Experts of a small language model: 8 layers, 8.18M parameters.
Below are experts of layer 4 (counted from 0) of a mixture-of-experts language model. Rows are named router (the router's row for the expert) and show model dimensions 0-95. Each number is 128 + 24 x the weight over its row's rms, rounded and kept within 0 to 255.
After each expert's rows: a language model's description of what the expert responds to; "mostly gets" lists some tokens that are sent to it at least half of the time. This comes from a sample of Wikipedia text that the model never trained on.

# expert 40
router [127 110 125 105  87 148 132 103 118 168 120 173 156 114  89 146 105 146 126 111 133 141 118 139 132  95 137  93 117 132 113 149 127 124 148 106 128 128 168  63 127 136 182 117 145  83 124  91 109 144 159 134 111 169 129 162 130 157 107 150 119 158 142  89 111 131 135 113 160  86 161 164 137 149 126 135 173 113 115 130 122 112 126 122 144 118 109  79 172 124 116 124 181 119 122 150]
It responds to: Participles and adjectives after was or a name in biographies, such as known as, served, moved, released, used.
mostly gets: " known", " used", " well", " same", " major", " born"

# expert 42
router [165 136  84 152 137 138 118 107  99  98 107 137  99 142  96 143 145 132  98 127 141 177  74 139 126 139 112 118 131 175 114 120 113 138 131 151 131 110 110 149 100 160 134  86 120 108 132 144 117  92 104  74 146 135 120 139 104 134 127  52 144 130 136 153 170 134 109 134 162 155 127 112 170 139 112 132 101 169 150 115 102 149 137 146 156 129 128 139 158  93 149 160 144 121 161 136]
It responds to: Capital letters and short pieces beginning non-English personal and place names in lists and tables, such as K, Z, J, H in Hjalmar.
mostly gets: " K", " Z", " Q", " J", " X", " Kh"

# expert 52
router [126 125 110 120 159 152 110 107  94 102 154 105 139 142  92 137  98 158 150 109 157 104 181 112 131 118 147 161 147 172 185 104 106 111 137 141 145  99 123 175 175 127 107 141 139 156 119 103  65 123 107 114  98 129 167 135 144 115 124 109 117  97 124 118  88 127 127 131 134 147 163 108  84 139 108  88 130 171 125 155 126 131 117 108 172 155 125 125 132 125 135 123 149 107 129 145]
It responds to: Colons, digits, parentheses and units in tables and listings, such as track lengths 0:24, 4×200 m, and years.
mostly gets: "ъ", "×", "[", " kg", " cm", "("

# expert 10
router [121 141 164 137 171 128 136 111 138 127 133 123 162 150 150 124 100 161 135  96 125 129 126 146 111  98 134  95 146 145 113 144 151 142  99 120 144 132 125 111  93 163 126 146  85 161 123 174 134 145  79 130 115 128 117 116 110 150 149  94 132 137 118  95  92 112 177 131 133 124 135 155 122  97 159 153 129  84 107 152 103  97 125  83 159 104  76 147  62 133 127 145 174 106 130 114]
It responds to: Line breaks ending paragraphs, infobox lines and table rows, plus the == heading markers that open sections like Roles or Career.
mostly gets: "\n", " Clade", " Won", " following", "====", " card"

# expert 16
router [ 93  92 161 152 116 162 135 106 138 106 146 162  81 139 125  78 113 151 121 157 144 141 120  76 177  85 137 102 121 131 122 129 131 125 146 107 173 118 132 109 153 131 147 116 104 110 161 149 166 143 172  80 140 101  99  95 132 120 165 117 115 160 128  85 112 145 145 129 158 101 145 147 141 119 157 114 143 102 135 114 130 141 138 164 132  93 131 143 153 127 145 140  85 122 102 124]
It responds to: Opening pieces of proper names, mostly places and institutions, such as New in New York or New South Wales, North, River, Mount, High.
mostly gets: " New", " Bl", " att", " High", " North", " rel"

# expert 60
router [164 145 118  89 126 117 127 121 121 134 140 177 130  99 127 132  62 120 115 150 126 122 136  70 118 109  90 141 129 122 121 145 144 165 105 127 172 145 123 135  88  99 107 101  82 161 131 136 123  57 155 129 137 111 137 128 103 155 132 118 101 146 104 142 150 117  87 143  84  90 145 121 110 139 110 156 131 129 146 108 177 160 107 172 146 117 139 124 148 123 151 134 107 126 130 118]
It responds to: Single consonant or cluster pieces starting a word or compound part, such as b in Harshbarger, f in Mindfreak, m in militant.
mostly gets: " f", " F", " pl", " Gr", " b", " gr"

# expert 15
router [165 146 126 107 153 119 112 107 142 121 135 100 116 180 114 124 135 125 128  91 123  87 126 155 103 118 161 114 149 119 158 128 106 145 137  94 164 129 127 160 128 130 128 131 167 131 144 149 141  68  93  91 138  97 132  91 146 134 104 152 148 121 125 196  96 124 123 170 152  98 161  67  94 121 119 139 137  98  92 107 112 137 129 109 145 111 143 132 159  99  92 123 145 118 133 135]
It responds to: Pipe separators between cells in sports, results and statistics tables, usually after a number, plus semicolons and month names in tables.
mostly gets: " |", ";", " —;", " April"

# expert 20
router [123 129  97 137  86 121 128 140 113 122  82  93  67  98 129 151 125 161  95 136  95 132 157 112 112 128 152 132 130 115 131 111 128 171 124 118  78 135 155 111 140 140 144 132 146 123 148  96 143 127 157 152 114 128 144 129 120 109 165 116 143 164 167 107 121 150 162 134 177 146 104 169 107  91 138 117 137 155 126 140 118 110 142 140 103 128 135 161 115 177 137  60 125 133 120  78]
It responds to: Common nouns and word endings after a or the, usually before of, as in number of, height of, part, end, back.
mostly gets: " part", " end", " number", " back", " power", " rest"

# expert 5
router [ 95 148 106 152 165 119 124 107 143 129 113 115 134 139 135 107 129  94 122 123 139  76 117 135  77  84 152 174 122 118 161 141 146  82  89 175 137 125 110 156 113 124 107 125 143 173 113 115 167 149 116 150 126 112 137 131 106 125 140 142 177 151 133 111  98 141 145 138 144 117 155 120 133 129 128  97 159 132 143 127 114 168 146 148 110 153 111  61 174 128  94 109  98 118 143 160]
It responds to: Ordinal suffixes and digits in unit names, scores and table figures, plus words like century, ago, annual, previous, of, e.g. 228th, 70–64.
mostly gets: " century", " UTC", "based", "rical", " annual", " previous"

# expert 44
router [165 144 117 112  83 106  79 123 142 118 112 155 131 106 113  80  88 145  88 125 113 136 148  97 113 121 108 136 113 151 128 126 137 102 119  89 143 153 133 126 138 107  82 162  98 137 126 154 120 116 118 135 124 128 145  90  96 175 105  93 120 162 118  94 127 100 107 132 101 102 148 165 131 123 102 141 119  82 154 111 181 103 113 107 108 116 158 146 154 124 144 152  74 119 126 115]
It responds to: Opening pieces of words beginning with consonant clusters, often after hyphens or capitals, as in st of stop, Gl of Glendale, Pl, Tr.
mostly gets: " St", " r", " st", " l", " sh", " fl"

# expert 37
router [103 155 177 132 142 125 141 129 142 114 101 130 155 142 117 156 142  87 125 103 158 121 122 118 102  88 123 104 149 136 118 131 139  94 110 106 138 185  87 134 141  91 131 148  88 124 146  85 122 186 132  93 147 152 141  83 109 117 112 115 137 135 112  80 137  98 161 154 129 165 104 104 108 107  91 127 117  91 103 148 131 128 123 135 111 186 112 121 140 102 154 127 104 105 129 113]
It responds to: Periods, commas and closing quote or bracket combinations (")., ".) ending clauses in prose, usually followed by a line break or a new sentence.
mostly gets: ").", "\".", ".\"", " .", ".", ",\""

# expert 6
router [163 134 163 165 131 177 108 133 180 110 159 119 155 107 111 106 145 170 108 110 116 122 109 139 140  69 135 120 145 103 142 151 156 118 120 139 127 126 150 129 138 138 114  91 160 141  71 109 132 159 109 117 115 114 114  87 158 103 117 115  91 191 105 155  81 160 144 101 121 153 128 119 131 175 137 118 139 132 114 123 112 141  99 153 133 131 106 102  94 135 112 127 142 134 161 129]
It responds to: The word the after of, in, to or on, plus colons after infobox field names like Rural District, in place and history articles.
mostly gets: " the", " Historic", "town", " renamed", " named", " historic"

# expert 7
router [133 140 148 115 138 154 145 105 131 169  99 154 132 104 124 130 127 121 181 160 148  97  74 130 156 140 128 167 103 118 144 146 133 120 127 176  99 113 112 148 156 132 187 166 180 116 117 133 161 140 149 100 128 165 104 102 154  88 153 136  84 161 103 120 154 158 120 118 149 113 113 159  94 120 137 139 105  83 100 144 120 151 137 117 156 102 122 124 147 125 114 141 153 132 118 122]
It responds to: Name-final words after a modifier such as States, Cup, League, University, Party, plus "-ation" endings like Relegation, Operation.
mostly gets: " States", " Cup", " League", " Championship", " Group", " City"

# expert 34
router [130  95 117 110 130 138 111 106 157 145 122 184 126 138 150 150 137 139 152 104 156  67 147 117 166  92  76 110 129 122 115 122 116  96 153 108 136 150  99 144 151 117 154 145 132 149 109 143 178 150  79 105 128 145  92 153  85 111 118 125 119 105 148 122 109 158 170 130 138 109 127 141 108 189 168 111 116 164 128 143 143 115 142 100 150 104 124 159 112 119 151 155 103 128 131 142]
It responds to: Dashes, bars and spaces filling cells in election and asteroid tables, plus negating prefixes such as un in unopposed and dis.
mostly gets: " dis", " JPL", " un", " could", " FW", " Lemmon"

# expert 57
router [116 119 103 109 108 164 149  92  66 108 134 117 126  96 179 169 136 125 133 119 100 179 141 121 147 150 109 151 126 107 130 113 117 164 109 118 140 123 142 107 118 149 142 114 124 104 125  81 142 113 137 129 165 131 142 111 130  90 165 150 104 150 105 172 156 150  90 124 120  84 136 144 180 120 163 147 153 104 136 139 111 125 101 125  92 137 120  97  99 113  91 138 142 140 145  83]
It responds to: Middle pieces of non-English proper names and rare words, such as Yor-ub-a, Be-ij-ing, Xia-op-ing, Nass-au.
mostly gets: "ub", "iy", "ank", "oth", "eel", "ight"

# expert 49
router [ 87 146 110 156 114 113  81 155 139 110 143 134  84 128 117 121  92 163 157 143 152 136 139 117 134 112 134 124 154 135 126 162 125 113 140 150 141 109 144 172 129 172  95 101 134 159  93 175 112 144 155 158  96 102 113 117  78 148 102 121  98 131 146 119  78 138 107 121  88 124 137 124 133 142 127 121 151 139 114 145 133 103  98 127 176  86 143 143 133 163  91 136 156 114  80 113]
It responds to: "and", "or", "&", "+", "/" joining items in lists, specifications and titles (8 or 32 GB), plus digits in year ranges.
mostly gets: " or", "S", " +", " &", " /", " and"

# expert 50
router [119 151 135 156 131 160  89 134 118 161 169  72 129  89 154 131 167 137  85 113 163 105 111 122 104 114 136  76 124 101 122 130 131  75 144 121 120 120 141 155 126 124  93 109 141 129 115  78 148 187 119 120 135 116 132  92 137 112 162  93 129  89 159 174 143 102 152 126 128 111 117  97 123 134 139 121 152 116 146 116 112  98 139 106 150 160 114 158 109 105 118 136 113  99 106 148]
It responds to: Line-initial pipes, equals signs and dashes beginning table rows or title headings, plus common first names like John, William, Robert.
mostly gets: " John", "=", " Robert", " William", " Peter", " David"

# expert 47
router [141 123 133 154 111 156 120 100 142 137 158 168 149 123 152 165 148 134 130 131 146 156 176 109 108 153 124 105 116 112 124  99 136 101 144 115 120  97 118 143 128 106 129 148  99 136  98 158 117 119 142 162  98 142 182 171 120 186 119 153 136  95 133 109  98  91 139 129 180 113 163 131 124 134 134 124 111 175 148 108 199 124 159 130 124 135 107 121  98 131 112 117 108 146  85 101]
It responds to: First pieces of words right after an opening quote or parenthesis, such as o in "often", No, b in (both), and short words like so, more.
mostly gets: " so", " no", " more", " do", " top", " y"

# expert 59
router [122 101 129 126 129 114 162 169 156 140 123  63 119 183 152 118 135 161 139 154 123 125  75 113 149  99 137 114 111 171 114 118 111 124  90 173 157 166 120  85 138 112 108 160 119 132 136 118  99 116 120 131 120 105 113 142 132  89 103 136 137 144 128 139 102 137 126  94 101 145 102 109 151  86 137 123 143 135 154 120  95 167 119  79 121 129 119 129 146 105 126 126 168 149 168 168]
It responds to: Raw byte pieces, accented letters and early word fragments in coordinates, foreign names and abbreviations, such as â, oc in Eocene, Fac.
mostly gets: " ext", " elect", "é", " Ev", "NA", " de"

# expert 33
router [111 123 133 110 182 140 144 147 142 124 163 135 162 145 126  95 129  70 105 111 104 115 133 105 133 109 144 106 141 103 119 150 131 123 113 147 161 108 138 126 176 182 145 148 175  91 131 145 117 140 103 141 105 139 157 101 105 138 111 135 149  89 115  76 169 139 174 133 142  98  88 103 132 132 140 128 165 139 110  96 135  99 145 169 108 163 126 135 110 124  88 142 126 110 139 148]
It responds to: Prepositions after verbs and nouns in sports and biography prose, such as by, at, against, with, from, during, after.
mostly gets: " with", " from", " at", " after", " during", " against"

# expert 56
router [149 140 163 130 149 111 140 133 110 149 116 157 111 154 107 126 155  72  83 128 149 134 105 161 150 106 129 105 138 140 106 130 158 142 145  95 146 154  91 109 131 109 147 143 153  99 132 153 157 131 163 113 149 145 167 165 116 145 111 125 135  86 120 102 170 148 177 117 138 135 131 110 127 116 131 132 148 159 157 115 123 130 133 118  97 203 164 132 150 146 144  73  90 108 126 119]
It responds to: Commas, periods and linking words that join clauses in prose, such as where, when, however, including, and, after introductory phrases.
mostly gets: " where", " when", ",\"", " however", " including", " though"

# expert 22
router [121 107 116  94 101  96 109 108 136 150 144 114 159 128  96 172 144 110  94 153  97 144 149 130 114 164 132 116 142 108 117 135 123 113 133 160  95 109 116 120  87  90 101 134 150 148 108 126 161 121 118 153 145 119 170 181 137 104 133 160  89  89 174 153 126 138  91 128  95 164 114 125 130 156 117 152 133 144 129 119 154 100 137 146  94 144  99 117 116 169 118 107 142 189 158 126]
It responds to: Short word-internal pieces and single digits in the middle of words or years, such as e-y-ewitness, cop-y-right, Vois-in, 1-976.
mostly gets: "one", "y", "ire", "ony", "ane", "here"

# expert 1
router [135 119 166 119  89 136 119 128 110  71 144 136 149 146 101  84 116 125 119  70 109 125 133  96 154 112 153  88 102 135 150 120 109 116 122 118 103 119  81 113 147  88 142 128 138  93 130 125  94 154 107 132 110 132 131 110 153 121 167 171  87 109 116 104 133  84 196 130 165 103 115 168 140 133 125 137  94 120 124 161 147 170 123 136 126 129 119 148 128 153 144 140 146 115 130 158]
It responds to: Verbs of working or performing such as worked, played, served, taught, plus public, United, and em-dash cells in chart tables.
mostly gets: " —;", " public", " played", " worked", " work", " working"

# expert 61
router [122 136 128 145 142 102 111 118 133 102 146 118 123 123 124 143 128 135 154 177 144 101 141 117 104  52 108 121 141 117 136 187 101  74 120 116 165 102 129 111 160 137 109 124 126 113 102 119 186 161 127 117  91 107 112 142 116 125 117 147 111 134 111 134 140 166 132 130 151  84 178  95 150 183 137  99 120 154 118 144 108 124 167 153 143 147 120 140 156 123 128 134  91 107 126 163]
It responds to: Commas, periods, parentheses and unit symbols (°, ′, km, mm) right after digits in tables, coordinates, times and measurements.
mostly gets: "′", "°", "″", " century", " km", " Rh"

# expert 39
router [ 92 116 135 133 173 133 147 109  88 128 154 114 165 171 135 114 113 139 108 157 162 134  79 132 119 173 110 125  96 154 127  99 123 132 176 128 104 108 142 107 115 119 170 112 169 114 106 142 132  87 147 129 176 118 143 161 129 102 125 148 159 137 140 182 141 171 101 117 104 131 104 116 150 109 136 142 145 134 109 147 152 119 140 118 133 125 116  95  96  86 136 151 147 162 127  83]
It responds to: Final vowel pieces of Spanish, Italian, Slavic and Asian names and places, such as Boca, Centro, Luka, Mao, Blanca.
mostly gets: "ana", "ta", "ina", "ala", "ha", "ara"

# expert 8
router [102 119 127 142 133 105 154 151 167 166 121 168 119 115 102 155 138 140 158 130 142 131 160  97 147 130  94 168 118  73 141 138 143 161 125 156 124 158 117 128 128  94 104  98 136 101 145 136  91 104 144 115 174  99  90 172 160  89 139 157 106 117 112 165 173 128 135 130 128 142 125 124 118 136 102 137 156 130 142 157 109 102 153 122  92 150 118 127  85 101 146 116 130 180 121 104]
It responds to: Inner or final word pieces inside longer words, such as or in Tomorrow, ri in myriad, ism, istic, ic, al.
mostly gets: " able", "is", "ion", "istic", "er", "ic"

# expert 27
router [119 161 106  97 148 105 118 140 164 106 150 156 158 180 132  69 117 153 130 148 103 106 151 144 114 154 151 138 154 110 125 164 116 117 162 134 126  81 116 123 145 134  76 137 106 174 132 100 102  97 129 117 121 133 153 136 162 109 113 135 129 143 150 162  83 139 136 144 140 133 117 124 152 110 116 119  82 116 131 117 151 133 143  96 119 104 136 157  99 132 160 143 108 150  78 179]
It responds to: Opening pieces of words such as pro, con, co, sub, In, O, and mid-word ro in Approximate or hydroxy; also commas and "in".
mostly gets: " In", "In", " con", " O", " Mar", " pro"

# expert 19
router [153 153 172 134 122 164 137 112 112 149  94 133 144 104 132 152 190  97 158 149 152 122 113 149 159 109 124 112 119 142 119 139 151 128  88 117 127 101 120 165 117 128 115 127 135 159 104  93 156 119  91 140 163 120 135 147 117  96 136 101 132 166 149 110  95 178 131 128 117 131 108 154 115 144  94 117 188 193 152  93 133 160  93 111 123 111 135 127 139 123 147 111 122 110 118  88]
It responds to: Single digits, mostly 0 and 2, inside years, model codes and table figures (2020, C102, VC10), plus words like rights, Air.
mostly gets: " rights", " Air", "0", " right", "2", " call"

# expert 38
router [130 138  89 114 154 132 144  93 103  87 110 105  96  86 103 110 144 136 151 120 105 156  76 141 112 152 115 141 129 158 115 125 106  86 165 140 115 103 164 127 153 126 118 125  86 144 140 113 179 127 149 150 107 117 151 137 110 138 117  75 190 130 109 136 168 119  90 115 128 151  90 130 138 132 115 116  91 138 132 120  77 148 158 120 138  90 125 152 163 108 142 150 132 131 125 119]
It responds to: Capitals and short pieces inside abbreviations, team codes and foreign names in tables and lists, as in DAY, DAMS, VfL, Brescia.
mostly gets: "–", " Z", " Bu", "Z", " Ar", "U"

# expert 53
router [ 85 105  94 145 122  54 147 136 151 132 102  96 144 112 156 113 116 119 160 130 119 154  72 137 111 150 110 151 111 127 115 102 122 173 117 162 102 153 129 138 135 113 109 105 114 103 155 121  98 132 142 163 113 101 105 102 156 119 129 194 154 125 148 150 165 100 132 141 128 160 104 155 144 122 110 113 131 136 146 153  82  95 160 121  96 110 109 122  98 129 137 141 123 154 154 123]
It responds to: Middle syllables of personal names and rare words, often foreign, such as man in Emanuel, ian in Florian, ster in mysterious.
mostly gets: " Marc", "ris", "ts", "erbai", "lect", "ri"

# expert 25
router [147 153 129 111 155 159 132 102 140 138 144 129 156 165 128  96 126 116 105  86 144  85 148 167 117 158 153 132 151 111 124 118 149  89 163 139 138  71 112 152 119 122 119 102 163 123 155 116 110 156  79 116 118 135  88 113  89 112 140 118  86 122 135  99 100 159 157 151 121  96 141 145 112 144 129 143 139 104 142 140 165 139 140  81 163  99 136  69 142 129 105 102 121 105 128 145]
It responds to: Articles and possessives starting a noun phrase after a preposition or "as", such as a, the, his, their, its.
mostly gets: " his", " their", " its", " a", " her", " an"

# expert 11
router [ 99 149 188 140  97 128 115 146 113 136 119 146 151 174 118 146 108  98 144  88 120 136  95 148 122 165 148 103 127 107 154 166 137 112  95 139 148 150 126 114 127 132 133 146 189 104 137 107 136 100  89 146 159 127 137 103 105 142 130 130 136 112 167 118 181  99  89 180 123 123 115 141 115  91 116 142 132  99  69 115 115 166 141 129 114 158 119 115 135 131 138 119  86 150 114 133]
It responds to: Pipe separators between numeric cells in statistics and election tables, plus sentence-opening adverbials like During, Despite, After and sentence-final periods.
mostly gets: " These", " Angeles", " During", "During", "ians", " stated"

# expert 12
router [121 109  97 118 120 101 111 147 105 167 112 128 129  88 138 124  84 147 145 133 106  98 126 112 143 144 118 141 108  96 128 120 110 143 125 118 175 179 143  80 113  79 117 150 135 104 144 140 128  85 105 164 131 121 100 138  96 134 126 147 140 120 122 146 127 123  86  89 158 137 146 112  83 105  97 121  91 142 134  83 136 120  70 164  96 104 143  99  96 100 125 106 109 135 103 111]
It responds to: Word-internal fragments right after a prefix or first syllable, such as ec in socioeconomic, p in indispensable, kn in acknowledges.
mostly gets: "pt", " dec", "pl", "cl", "sp", "gen"

# expert 9
router [106 115 108 144 122 153  87 136  95 139 106  79  89 100 134 144 144 152 104 145 139 108 126 118 131 122 107 173 132  97 130 117 124 170 137 147  84 151 132 104 117  72 130 113 100 135 144 174 111 110 149 130 156  96  90 152 157 133 116 144 125  93 136 153 155 115 129 115 137 164 118  74  96 133 122 134 152 119 146  85  95 119 100 124 121 156 140 180  96 104 100 130 136 149 157 112]
It responds to: Short vowel-led word pieces inside ordinary English words, often after c/f/m, e.g. c-oun-sel, broadc-as-ters, sc-or-ers, gr-as-p.
mostly gets: "om", "our", "   ", " fact", "rict", "here"

# expert 36
router [113 147 146 122 123  93 151 142 151 139 138 107 114 105 166 141 104 109 137 110 116 124 132 121 103 108 164 147 124 154 124  75  94 136 142 174 104 143 167 158 155 162 109 153 119 162 105 153 146 102 116 141  80 141  91 110 137 120 170 115 111 112 116 144  99 117 119 133 156 157 167 175 124 109 150 134 113 114  77 165 116 131 103 130 154  94 156 140 123 189 117 129 163 116 126 137]
It responds to: Field labels at line or cell starts before a colon or pipe, such as Length, Date, Total, Location, Genre and Starring.
mostly gets: " Total", " %", " Time", " Date", "See", " Location"

# expert 31
router [125 106  91 103 130 186 120 143 134 105 144  75 119 113 137  99 156 145 102 165 112 128 177 114 104 142  99 110 118  90 134  87 125 141 158 111  99 117 118 156 102  74 128 115  97 126 141 140 108  81 163 160 128 161 136 145 145 118 148 134 120 144 150 173 144 111 150 123 132 138 127  86 185 128 144 113 111 140 152 137 155 144 109 146 102 162 122  98  93 128 121 110 131 145 138 100]
It responds to: Short word pieces in the middle of common English words, often after prefixes like dis-, re-, un-, e.g. disobedient, revealed, unauthorized.
mostly gets: "ear", " health", " dis", " do", "bre", "ck"

# expert 23
router [171 131 140 155 150 128 176 137 135 114 169 119 112 142 137 146 104 141 134 145 166 109 104 148 107  76 144 112 129 121 133 145 134  79 119 131 153  97 114  98 163 118 129 124 146 176 140  92 102 128  94 144 124 112 172  99 134 128 139 157 120 123 103 167 150 161 124 129 104 158 169 115 132 132 142 128 141 167  73 141 117 136 165 138 167 125 176 149  90 113  94 120 137 107 106 145]
It responds to: Colons after labels in infobox lists, such as Beam:, Draft:, Density:, Born:, plus table pipes and chess moves like e5.
mostly gets: ":", " e", "):", "',", " +", " :"

# expert 41
router [156 164 182 131 108 152 132  81 129  96 151 163 146 171 113 125 138 137 156 132 122 116 117 144 105 116 137 170 156 150 137 157 145 108 113 167 124 121 142  99  95 126 173 155 187 140 122 132 129 151 112 135 107 183 114 133 145 119 116 143 110  81 120 115 109 124 130 140 154  88 176 133 114 107 160 133 118 111 140 111 146 109 159  69 106 125 105 124 135 103 119 114 142 138 135 166]
It responds to: Articles and determiners before a noun, such as the, a, this, their, first, last, only, every, especially after of or in.
mostly gets: " this", " one", " their", " two", " his", " the"

# expert 29
router [155 117 183 119 160 157 124 157 155 167 143 128 145 124 123 116  85 134  98  80 136 134 110 149 138  99 167  90 140 183 108 109 124 142 137 172  94 101 126 116 133 129 184 122 122 141 106 114 140 135 162 152 142 127 129  98 133 134 166 107 123 102 108 120  74 165 138 141 146 107 106 113 143 107 141 119 137 130 114  99 105 107 164 112 120 189 147 151 148 133 106 137 114 127 113 101]
It responds to: Pipes in election, sports and filmography tables, and biographical verbs after names, such as born, married, died, elected.
mostly gets: " born", " Born", "On", " died", " married", " elected"

# expert 13
router [ 82 139 141 148 158 139 138 131 159 140  64 154 152 135  83 159 158 109 113 136 104 124 128 124 113 106 167  90 153 128 112 138 159 112 122  99 156 117 114 160 120 135 100 132 104  93 149 153 148 101 131  85 160 123 134 123 149 173 105 102 125 126 134  87 144  96 153  86  83 115 130 146 100 127 120 137  96 118 121  93 133 167 136 115 163 116  86 115 105 130 108 132 143  90 145 126]
It responds to: Line breaks, spaces and closing === or ==== heading markers right after a section title, sentence end or closing parenthesis.
mostly gets: " ===", " '", " ====", " ==", " critic", " exhib"

# expert 55
router [132 143 134 120 149  60 119  83 119  85 100  67 111 138 106 171 152 139 133 150  91 113 168 138 146 126 114 151 112 130 116 116 134 151 137 113 126  97 125 112 101 160 108  75  87 115 139 145 106 118 124 133 150 158 111 169 131 115 135 100 145 153 120 154 158 101  91 113 152 177 136  97 160 134 113 117  80 142 144 142  95 120 109 142 145 129 131 134 102 132 155 157 120 148 114 131]
It responds to: Short syllables and pronouns at the start or inside names after a capital letter, e.g. Me, We, He, Tikaram, Tuesday, Bogoljubow.
mostly gets: " Me", " We", " se", " we", " You", " Se"

# expert 24
router [117  97 103 103 157 139 146 162 130 125 176 141 158 107 130 123 150 136 125 145  96 113 158 151 169 110 160 101 138 122 122 186 124 111 138 103 131 138 132 150 150 184  85 119 146 138  89 101 108 144 166 118  97 117 116 136 100 148 125 155 119 171 140 118 116 148 164 140 138  95  94 123  93 133 114 123 163 130  66 130 102  92 137 110 171 156 125 126 113 165 126 134 111 116 126 145]
It responds to: Prepositions like in, at, within and from that place something, as in a species in the family, located within, and at Charlotte.
mostly gets: " at", " in", " along", " within", " Lemmon", " through"

# expert 3
router [125 139 149 129 171 119 157 162 138 171  90 142 142 169 117 156 174 117 115 146 131 139 128 113 150 110 167 105 136 117 120 156 147 143 134 113 142 114 109 114 132 172 117 120  79 102 116 141 155 126 160  78 163 128 147 154 167 138 133 117 127 116 110 103 119 117 152  89 157 159  72 141 144 112 143 142 102 101  88 116 184 125 112 116 151 104  99 112 114 121 124 136 175 101 132 140]
It responds to: Line breaks and == heading markers in article layout, especially after a title or short description, such as "Serbian football club", "==Personal life==".
mostly gets: " ==", " ===", " ====", " footballer", " critic", " politician"

# expert 14
router [137 131 141 146 101 133  88  96 135 120 142 140 128 169  95 117 135 102 117 112 114 116 120 172 103 143 135 154  92 119 154 111 139 137  97 138 115 164 106 160  86 116 117 151 143  93 147 121 130 143 133 109 162 105 164 104 155 134 178 123 123 141 120 100 102 159 175 153 127 116  88 181 127 121 165 140 169 144 130 129 160  97 121 109 169 143 129 144 119 195 152 129 158 111 121 129]
It responds to: Single digits in numbered lists, years, dates and table cells, as in 9., 202 5; also album, film, Finland.
mostly gets: " Finland", " album", "   ", " films", "7", " television"

# expert 62
router [130  99  97 129 112  79 153  88  69 131 101 160  98 111 183 144 130 128 168 117 133 166 107 129 111 143  92 164 119 138 128 125 130 144 128 121 118 180 175 110 117 136 141 131 112 100 132 103 104 128 125 161 137 129  85 125 118 143 171 149 147 147 108 188 130 141  95 122 107 116 101 123 132 121 145 146  85 147 117 145 118 145 127 168  97 137 123 108 139 115 153 143 102 151 164 114]
It responds to: Middle syllables inside foreign proper names, especially Slavic, Italian and Spanish, as in Alessio, Camacho, Jedinstvo, Bayern.
mostly gets: "ber", "amb", "ch", "ah", "ald", "itt"

# expert 51
router [123 136 179 128 135 109 146 114 147 136 127 129 144 127 135 127 112 136 116  88 164  88 117 136 108 158 100  93 136 136 132 175 122 105 131 109 141  78 128 152 122 164 150 150  82 120 161 148 138 110  78 135 103 144  90 107 146 130  99 111 105 155 161 153 175 154 165 136 144 113 114 174 108 132 149 147 128 114 129 139 103  80 177  94 146 147  95 120 104 124  98 105 151 143 118 123]
It responds to: Line breaks closing table rows in results and awards tables, after the final pipe; also motion verbs like took, went, returned.
mostly gets: " took", " went", " take", " JPL", " takes", " came"

# expert 46
router [126 148 106  97 113 150 100 152  87 139 104  85 135  96 134 113 137 124 135 167 164 122 155 116 128 171 116 132 118 101 126 164 119 160 118 105 103 114 141 128 114 133 120  95 170 116 148  84 101 162 121  85 115 172 127 136 126 149 115 123  96 100 127 126 119 158 156 133 102 105 166 145  92 104 133 138 179 124 138 139  88 178 112 158 107 151 119 127 110 162 109  90 119 138 162 110]
It responds to: Verb endings attached to a stem, such as -ated, -ized, -ing, -ed in showcased, self-incriminating, signing, plus apostrophes.
mostly gets: "ated", "ized", "ited", "'", "ted", "ived"

# expert 30
router [ 98 150 180 143 188 106 100  80 164 120 131 104 157 149 165 153 119 132 105 161 175 120 110 141 132 136 139 158 103 117 143 101 143  90 129 155  85 131 101 153  93 122 165 106 115 107 137  79 131  99 145 117 150 164 157 143 112 113 155 127 139 167 142 111  91 133 167 138 110 133 115 143 125 158 117 142 141 124 132 162 149 102 146 135 165 119 115 118 135 118 154 102 120 111 105 116]
It responds to: Country names and nouns ending a name or phrase, such as States in United States, China, Canada, Germany, him and men.
mostly gets: " States", " him", " Canada", " Germany", " China", " men"

# expert 0
router [136 137 124 157 136 112 117 151  89 126 129 187 115 113 128 118 151 162 114 137 148 147 146 140 142  97 152 119 145 158 121 116 120 119 146 127 122 182 132 132 163 149 111 110 155 201  86 156 139 133  85 115 162 115 133 120 143 119 106  88 139 177 125 176  93 114  77 125 126 161 137 147 156 121 133 105 156 122  96 162 105 115 108 132 164 113 161 105 118 159 146 116 143 120 126 110]
It responds to: First token of a value after a colon in taxonomy or data infoboxes, such as L of Lepidoptera, C of a formula, and table pipes.
mostly gets: " Location", " Species", " PD", " Length", " Interactive", " Lemmon"